config.yaml
n_layer: 13
d_model: 192
n_experts: 32
experts_per_token: 2
d_expert: 192
d_shared_expert: 0
activation: "swiglu"
moe_layers: [0, 2, 4, 6, 8, 10, 12]
router_score: "softmax"
normalize_top_k: false
routed_scale: 3.81
balance_loss: 0.00396
balance_bias: false
router_z_loss: 0.001
init_std_router: 0.0204
lr_router: 0.00125
vocab_size: 8192
norm: "rmsnorm"
norm_eps: 1e-05
tie_embeddings: false
optimizer: "soap_variant"
lr: 0.00373
beta1: 0.95
beta2: 0.99
grad_clip: 0.5
batch_tokens: 65536
seq_len: 1024
train_tokens: 327200000
steps: 4993
dataset: "wikipedia_en"
Below are experts of layer 10 (counted from 0) of a mixture-of-experts language model. Rows are named gate (a neuron's input weights, with its number), up (a neuron's input weights, with its number) and show model dimensions 0-191. Each number is 500 + 25 x the weight over its row's rms, rounded and kept within 0 to 999. Numbers have three digits each.
Before each expert's rows: a language model's description of what the expert responds to; "comes after" lists some tokens at least twice as common just before its tokens as in all text. This comes from a sample of Wikipedia text that the model never trained on. Tokens count by the router's weight.

# expert 6
Description: South Asian name pieces. Capitalized onsets and inner pieces of Indian and other South Asian personal and place names in cast lists and tables: Sreenivas, Saravanan, Narayana.
comes after: " |", "a", " M", ":", " S", "ar"
gate0:450533502497529501515527512492489521499506481516469462525504512515501517513511499486481517493509484482488512510482468520466515503545537454498521526512468504483519501539510521502458468518484500477506549516486510469507501475519491514540515521496525535505501490498461469539494555468498491449522479488499511523525503486477523525519488464501508508450537485449500506480494526489522476515514510534479507460461534531528442452487482511499489502524514471513542501491479552473472504507523551501474474476549473526538484484519516513468550472521493457461497482495519461534543530535507553534
up0:512463467451515493520491500509470520494514499525521469485501503489486477482548548523501484517479488543512510522527465504509540509471519480507486498498512518502493562442479520534489541451522476517529515497520494484498488465492503495465490489514480530477491464479508509531436494511527495484454512513516513529539469509482489513502499513531540526514534515481554518477497463491477510499485506544482479512490547492481463506501492507451524505454474494522506467570481538475509503541460500498484538517521507506501553488544500483476508479501523520489528437524508495541506535504466506540

# expert 13
Description: Census and measurement figures. Numbers, units, percent signs and closing brackets in census text, climate tables and dimensions, such as "living with them", ft, %, votes.
comes after: "%", "′", "°", ".", "″", "|"
gate4:469499522545518503470478492484487463476517497514537524477474556527523526523524482509523498521605513489492480519499484534529469501492511487483493500462497506509524460504493479481501502518507496468487525506473532464533544509488480477501480495530536523495519482473464481516460505495512522536515470524492452497506530485521486546538525480478494517489489475495519530481506493523526456536530523508515497459434522503481512551494498477537507492524485525527525512482476519509448504477490503484482457465495504507576508522528446503495508507478517526497511524487487471540528493463511511485
up4:441527496485509480497502496504568558507481529501543495489506505443480484506561511478525511512525492511495527493471484514478488473493479525500492479472504452483507482471501502472516536531480505463508481528492525535519515496508430488483483525488500526479503551471518476452523471566542490487474492486525514496485485509479470491505513490491470481520515506514509488478445482503513482518569487518533483456510535513508485529514541503478505499481464524503459536489478495483467509494517561523476501496520441470503483518503488518487494478463494482488516474498473481458545487528476489488

# expert 17
Description: Single-letter word starts. First letter of a word split off as its own piece, mostly s and r after to or the, such as s-ell, r-are.
comes after: " to", " the", " and", " \"", " of", " a"
gate0:495481450478509503521521470495479524474475493478486502490527490458537499531494477525527485511501491492500494513541452541492531500517468471490479530533545477546537462487530496514523523495514535485491510490462534496482501484481464486531514535529545535469499539522504499486507466536478490486492495517475500500529519489508472486489503488494524535504501531532504505535477483502532534511484497487477435523470467494543495532508533515525465514539524515495468527478500474518482482564534498509485488529528486542448464522506516520552497445552491498463480493494534472491518457511473521518
up0:495461486527506460526531511502517517536461562512523521481509457552461531482501529466444466507510509465507490519497456494533492505507486536526558453462503492471495527489486502502509526539494477485515524521535482485560500507521526498495496480488456519512493487507533523523517529503518515516532488502460508513503502494478545489531473488487446472462529499490509534459521494464508533499515507500527520452530451524428481492529498492510520492507498498514533480490487513516502506455451478496494519510479530490546511515506502451470533523474484482526526488490474505487502535515491465499